config = dict(
    n_layer=14,
    d_model=128,
    n_experts=256,
    experts_per_token=6,
    d_expert=48,
    d_shared_expert=128,
    activation='polyrelu',
    moe_layers=[0, 2, 4, 6, 8, 10, 12],
    router_score='sigmoid',
    normalize_top_k=True,
    routed_scale=2.5,
    balance_loss=0.000382,
    balance_bias=True,
    router_noise=0.05,
    init_std_router=0.0269,
    lr_router=0.00321,
    vocab_size=6370,
    norm='rmsnorm',
    norm_eps=1e-06,
    tie_embeddings='early',
    optimizer='muon_variant',
    lr=0.00916,
    beta1=0.93,
    batch_tokens=131072,
    seq_len=1024,
    train_tokens=545500000,
    steps=4162,
    dataset='wikipedia_en',
)
Below are experts of layer 8 (counted from 0) of a mixture-of-experts language model. Rows are named router (the router's row for the expert), up (a neuron's input weights, with its number), down (a neuron's output weights, with its number) and show model dimensions 0-127. Each number is 128 + 32 x the weight over its row's rms, rounded and kept within 0 to 255. Numbers have three digits each.
Before each expert's rows: "comes after" lists some tokens at least twice as common just before its tokens as in all text; "comes before" lists some tokens at least twice as common just after its tokens as in all text. This comes from a sample of Wikipedia text that the model never trained on. Tokens count by the router's weight.

# expert 1
comes after: ", ", "However", "s", "ed", "ing", "that "
comes before: "the ", "he ", "it ", "they ", "she ", "but "
router:103109161109117136125128125131101153119110097056163096092094128109140158182151101151095082186147139137176107144088091095142201082163124119178138067121110136226127080118150134094096123158142149094175161147167142115125118096099091050148102146139119147167171132173133084115139094153163188161111094118146078118095084163136137084121140086093124203152123110101084149124089139167127104084107
up0:132168139138118122148107093092108158079088027115076117133119108122209212140131203095091052123133162147169127110126119143138159091151127113139116147152148106196111127147188091101079157148175155132150126111156157096155102147079098167139144138144137103174123100104115171130154121214140184150128086128119154150182109156116094130143139102129146141176106155121111180176077132131112136099094
down0:102130153125129136112101148100155122105155197098142111131103118098157086099214201159153094160125140101168109089172139174125117179122130137112156067185183193116126149115090124152071181156168162184075119102113095124117095146129124150179094067138146101068074042168062153136148108103148133150153125113114135128120120100104117145129086089136152110130103136084078125088113119138083143102122
up1:085141117148120111109117152010167107087139103096144161110123076112177094145151142077160167156120099141211126091115098077062123179107155111145118088163130158160125142135149092106098100152146120097117163167131144161133124149103179121130126108143153117114110103140135123146121128113097098116146123141172154110130198195126119068097151070185112139169067152074148099070114101075177148103095
down1:080148140180122161094017149099125130121121123083172104179149134151110069146146138126124086174100137144146153089174110122135135121125147164126102058165082109123147121166130128129068233130138194143097138129075092126137134117095144133173168080137158128088114124150071163127162130138156115108094124119137140105085091117084060141186109097123111119105111084156058137141104101098085096109149
up2:130098111111142134160158107113149132154113084095131148162129068164163130150185163114128136149205103060173118087114174151091178138171094158181198044176109163142129167112165183149138169101139116110147089113127185081117125122109106036105113154149135161084116152148105105088149137133093148126082148124142097040130107157107113095098130126177093109154116158116096132129125142126146107104073
down2:082187153144169188110096116116117124158120143114109081144165115125134092136139121159145142151121114162153084135166121072086169134154133179091099112155165130089157164210161082095111208148133166139096099149142129140101093122102157108146149057125169163118046116185128122125097107130076119133109106124177097098075111109100036133136122090145123116119100158121068128164087149136111116052140
up3:138101058135109136114086153097114153133104114188071142133074142131137103110167107152130175117135142116186137105079109151160131097119169107115155149138115100065091156128150129159179170124081172092126116113220172182125076066089143125122100170112159143153074105107101121186122109133072075080130077136113118103133138170119149141147142133157099119126110134021176125097151113090105098152099
down3:079083139124089130091137161085065079050110106118128119180186071128160095125157156128134195125109138113050155106116109129115154092197144136072097161173119174179175133146181107135121147127160122124171065142087122202136149156112122101115141156187159130122124108132127175122152116118147151098137120089177170102077176174146118142109148145143140125102104106124087160184152128097104079109137
up4:049077025157152126090116148135127114076118076160149212121105124163115120101179123156112186112078167134139103138040142183125135100135140167140103136147103135098149121148164117105113187147167119103114163132166142109099194128140101127141131139157097115134183198135128108089111068126209138138110113133138111151138111149077159121117120159158116099125182119120143187149143102092142181124119
down4:081142101161083158098137133130159106147155125151071111138121145135154145175095142121055105127123175182050065141159147094195103142122130152105124129149052103123115111166129118115136178101112140094138135130117177127113183118126120118118094043137168132170120065137120054108136173157101164126134100090169170155159087147123093165113074092149102154132133157151101124157152119079209173158119
up5:156176226076183097087123123137119179081127131137119161152124130130148146140152129119158058161171163132107091139121128095129203139171123110098145073133149137228154086109152103098098095163081172137134139100137113129099175161139083108145118110152103126173128148155102126126153125150144094081162082070108117125089048115090119103121140130091135169150120100127168093143103150158086066083114
down5:104132105178141150083133105123133146109187155124137197145113126140166124130099125145122143171160118151148099100192108136106102105167182177045116138162156140113152074143150121081106239107145136098145100148144105112074196138105165128120147147088170092110121081182099184099084087110127104131115107127199137080081136112107097122081122085158149133158136116137128192095132145080089139091120
up6:111162145092170132080113135191124116140076111115110124076151104178114119129048111152137169142124156092129150128139082177115095130117119074158126117095100103117084097113175141099111098149102100094159115191106119128188157169142107051118118122067153119152146099129105108115124123160080167139097100140210093114087139089155127140111118070141152154153140090143181146054128176149045136088164
down6:126136216190134119056161128185110095091172135079104127100174088097165108153106145082122142142111152122104087083149090158151123155156144103145139128116118118160143124133061155119115154209098193131127109093088161117160128149168130093095148106174164137132118058136166102103158114158112150122131147147158164161068079133064116175111074159173115149142148178106100102145127165087109118071111
up7:164124112152121157147126136143142082093121088116080071185112049164138157103127144113084119120146107100116067144171135126182135110112146091120058118145070205137117158144166161135114090085079147112136104208148140148072114135109138119090120136103170127145116122164100163060205128127150170138144107117140111093166132109098133128136108136099066193111133119069061134121125161121087072120083
down7:176073146176139113161094143189176116103140169092092124102134086073125220183140084063106132149152141079145165116126159159125139144165144088152135148138105205155090179113103150119152121104109120111136128128121092126066155158170093154083128134101154132137160148124110158152139114084152076145141150185162141123177119080096169093147099152095078118097160118146156114083173109176140143100057
up8:138178142089093126109086145058135137136127120071126087091154094141094140129151119073107145116102166115178161123149151107137102088146148131066172082141074120151107158109126143162132192109099098138146105156141118146153113156077193092169172208130179107093077127152160137117080123111151125171150075147130130172081111133109121102163139147112114192136128199122053100172092108135178156104178
down8:168149143102099113132152097128055122153094144179095121173157117232114108125131155121137108178049110109109075098116117102130137125081124140108103107136111066126125137144093135132108189074129151105136155117129162142139123131125187112144167091170163125134133157073160116112168165184090128060163105158087165122074173138131123156138115104157164188161082166174165176178102181098111109115104
up9:159161211167119096042102068132115096168079093171108115122141103084180147118101167069104137126171174071130161104099082147135185125080141077112145162085132112114123156083152075149146134135148134142170123120121141109110087158098170107135132127094139096130158095145136093135138146112059141120131175077132149156176178100129126164167138144156157085179144204100137090162136114106111089151158
down9:089136123098122114147162098153128095083136111171131092115087149101093161146107154162102136088164109117144168091073058156137111105078147075124156084121141115164117154128176123125163091135147086110102121127130133081200144112075104148114132215155077180153145137045152105163140119114092131141155181083139160162157106101154168114052156169159104064135128173108141103165150133122159140189095
up10:139076114131138121137119131100103109111110098087139146139198133086206193110174107127115100117045145142159129159109066100116172135115110092079131096055159117135168129148129143086154147113091105107086124158159100129175157090138083098173083116108142097122133083118150061061113191151154129132079118172153079177136082104105126115092186094127137161148092112154143131080116149166128165108168
down10:145104111099155083126110164058148080096132140118162140172191095102130115137152084110114113102087129117172100108124069086109136151130096136118099101171132134119120164085126125097141156136182125111158124106085097119125102168079123148112133078112137137125163092194171122064126179100058086138104196121134126136117110116113043178111116092097178140135087154190108179116102204106128181084146
up11:127148175121159125090156102141124066091124128127190143159125160082173091172145122158168119147128144183087093113079125112176166118115124135120127091119086117133095120119066126081120208134169108175105129147118153111138125099131182142104170122096147146124161181117118141127115118113176135125158130151151141187138106141126135164104102059140151062037138093229055167145141133162137099097088
down11:159131054109123084079159148124112078194164072151133115168129100134118139153148095174154195142156149137082032156104168113146112107146111144104154107169132158148145120167127131148082168096119124149167090126166129115065169133161124122158161122106131086075120118132115143135081139114125194130135111034153109095103152120089094109138098152100122117128204098162105139112118183128068090098173
up12:109125170154127144105130108109139139109084105086140096178163210177160123089152146140119112137175095134137124098167120109166211194136113115097084127130116095133114141126078106119106112162166067095114129116073123136119104152141105126150184094113099162103105103119151051108190110142147133064033124065152114169165118095111130089094215091118116110124100109137126146089157150113163088139153
down12:166128097171143161106128149148124081152100157102094108096152105168161111174129165114135168123094150138170124116187166087108155131116039143126175133109089114086190086096102133049125145135118116180178104089104169175099141124172175137132116127123191134116114044132097115105159097142143062098134166055108179172122153183146155126102163107121099151115091093075104112144119143107151118121103
up13:056126128197153173118108131152159087118182101088122120155136124101108109142127150136145129126095154167102153159110109090104104105162083118166066152037102111101096098185117097100148185166116079106175151158108182173122134153149123141130066138093121086153177114129156154143142160143130083092142091114148165147162092158153124137088116096100123068156129112142123240086153128165100121165106
down13:141146072148148130120108148143151100084192210100127142149118075105070093107081134134159165190148204156123174134143142132116135101088132190109086130127158174121089138108148140144136164139108161148120085128159103201105128106114141115192101100147175144118084200158138148160129141137108147094127150129112123095083127090115097137116118174135108044115122137090142164087091212136141067169129
up14:107160118134102120129133156122198130170146230167139098149181183158131095115134132168146103093105113191104143177141078116167168099175060136172088093128122122085125149139173142143131164168135097128124099131175100136074095164098159150148121155194158137166092130116089060124133111121158122162091125095115135178129112075148126111147152117185118074151088114137057101138101172162108137171145
down14:070130187102172125131147164130112153116089146101147130191129206094148082100104160177097123180116134092087099143121119180133135154127179157172140191073158103087160144157132124147143155167095097125069161126131101087123089184125180115132111160160135129097168101188060137106127094110107163146126112108135113153120144141101102122117190111100119164140159113071134096095212074152092103096105
up15:072116184107112151146134158136117111110071135117081162089163112168102118172153161175075084113097135143085130063153101164124107119160119108130132151102150141164108147148161062188145169124100190159120214169182106125151143143113093115136128094162185118161173097089169126156090135162123084112131100088145088143108120137141115141136155147060159090136128185114155141091151146195089097144066
down15:088167072082100116089080158072158153086111118155109135155099094109108086134118172132187054164147126104157137158076147121136121132163089224170100106144108091184154138152153109100124123138164211149117106117093140114104150088105132080140122081174073131107072134150100121108112095148134138148156112091115081089147127158129100124166179106085126126091141122102086156066166113185084138126113
up16:082109187108136164119111135123095122101165116098059159092146167106170105168134126128144109113084122149067140091125117095063129149143109108124134134091162060175155118093151141139094185114103154158093117085186127081098134169099085145176112098186152115178139106131108130166188174152117110133130184063096106170102125159154158155174110131113124237178092127099133101131143146159131138092122
down16:198107124101151139085173167129144145155114167133124148115116106107178138127115067137117173136174139099130113157141158080104149125133047082183116145086076200086105118128121129112140193103104118135174100086147128167094118089156150107135159099120150104163084171125134114144072175088165128127100124123071139145151111130118139128202126171093077064055143129158177072113088124165150113079117
up17:082157176146095158188096118110143098123102115102133108129175135177120122106133112094071176155128115132113172147114172117133225125193129132141168110102151095099103140096108129130124142139103125095172111129174131169147081132122140088080180116155147118115176130155093114155152103195090147157064166079143141130179112174123168094138172144156092179106142177076109099080090181128182060118125
down17:073150099133127167097137166101171141172115154093119117107140095134128111155134124183124125167100150142091148150151105117141195166151125127121136084148151077111106107166110097124113174167134152164145118136138172096079088183150186175173032084082146181145107119123082141187104100120163182128089165093102152147111129114076092094130160174080166146127134124107040165132093144165084105143146
up18:081145189158171107044159134145130097150077126130137131110170112116156151215107109136171132191121117135122071090150060130120110097138163176142188151126134090147129147127104132144085106105154181178137057099150101100148133091140142103069154136119088179099130128151089127100102124120128128140109114113192158120161138208174135109140125086119112125079128093144138081195125137134197105100161
down18:102138180083150071128121127080132134093109157105155077149123077098141110108083127156096117102087122093091191113125115094115145113164173156178136109081099118113101200078202106115164157141111132177143159152099174144083152127145108097118154144210097152100152107189169167174170135153140115179119124126117136098153153193137092078140103119163132071108145140106085126159203110138123080119105
up19:144101138166120142126152153129150145168172109096157104119106130122189084131100155077097089125091119106111179102149093153153146156075134073179069116153096105074172171074138122109093095090073115062081079109125152054085117118140108107134092141099196185140095131064131144120177112116122117152127084103154171110129144132176142150092123137133100168162130129095121112105073170163109060143087
down19:090150141150139099065115104178118149158186119093086157117154086097089115152161124084142141140130100158173128103117106077159198051139117136137114095116131124179100088148146208103101082164145185109071110113132104132087116092124164160165140109127093139146148097197130138124126118143141161058108167140114210124128134173083132165148089124177136098141156180146088131129142109098142193166092
up20:088174139161128122172148124169103057154089168058113068117125157165110185098111117152114111111124124164059084182130160129138171134151136094150086095128102153158166130105170146207092156168193171109120090150111159147121142161142116098136149128086141122164126101187134123149109147141095172119137121066132087140135124105138073069115110119097110165095186128114071100180094136187092139103159
down20:133139119146090179102147114093179134106110128099096148128153098105160131135094110112137102098058169132110135110182133084181153140150103200111082085146126098096117133133102131139110133143125199170185139155132123058143083119106134153151122068169135164149170183159091158173137143142117107162184180109110140126136153106070101156171080115096156127092157091123080230151150149084112083127169
up21:061118200120126143103158168134074145113119154106104166136133124066140123179110122066095105118171144100152121126224124177115119174129103118081122120157179157143114161092129112209130144136129172137139104143159162085061122173110109101123134083177117103181134099125102098155125107129184155074158104080130118097131076191162124115150115102196154158171142159109113146132114157074124146102097
down21:147168136043120183098126177123080155106075107102094128209138058168110060098127143147151110152121140115150157090102119077123144121169068155153098111104115112136106127169170141122117186084129149150142133157075123162131073087186160064161176131139112129118077134151145107143108148146126180127128089079082130124149125157146100071133150055145141154117103114117143144138097149155113145081060
up22:138124129098103107121093175055158131137096162101152087106176133180148134118136170187102082112100119147118159141141101163191190112174156214174130147136112077099152181144216159088087137159151097140175100107152163155127155129111110135063155140169140129114112132091151141159153062147131157143109154065134132109177167081150133105128123134177137092108139139056096093148118164105124152143116
down22:146074142143139101110140136062172137101153199091109159107089162119212153111174128161067194132097140090140110111121110106138136152120140197161114146168166194155141127107146168151129126103167082116117162102106067123113153111081147173145128159107105098114106115131123119137091100090134081162126108112147136135174125066160161159166232156138175106140105107083059149151103121142132162134095
up23:177128154156070147160096161090138106146145141099117116066093097113124085109092106095101115156081171113115105168091120105115068167112115058182122211132181126139124125119121095107138098131106112177149103151085136149189083171139100096144203165119134083114106093171180125076146113085116099092110114149165120092112041080149091123118095135136110131168112138143175156079160142165129127092121
down23:135094178140087141179097160115046104091155199126141162121166114082134096153080159147131125165115147124058107094132151143118134147153120102072125117143184125121101162145129126145160108132099144118117129098130094160125112120133071076192163127162143069178151134114132117103094168108114117146157095231166131081170099077097110125109127152116115114206106152157147073156164177168146161176118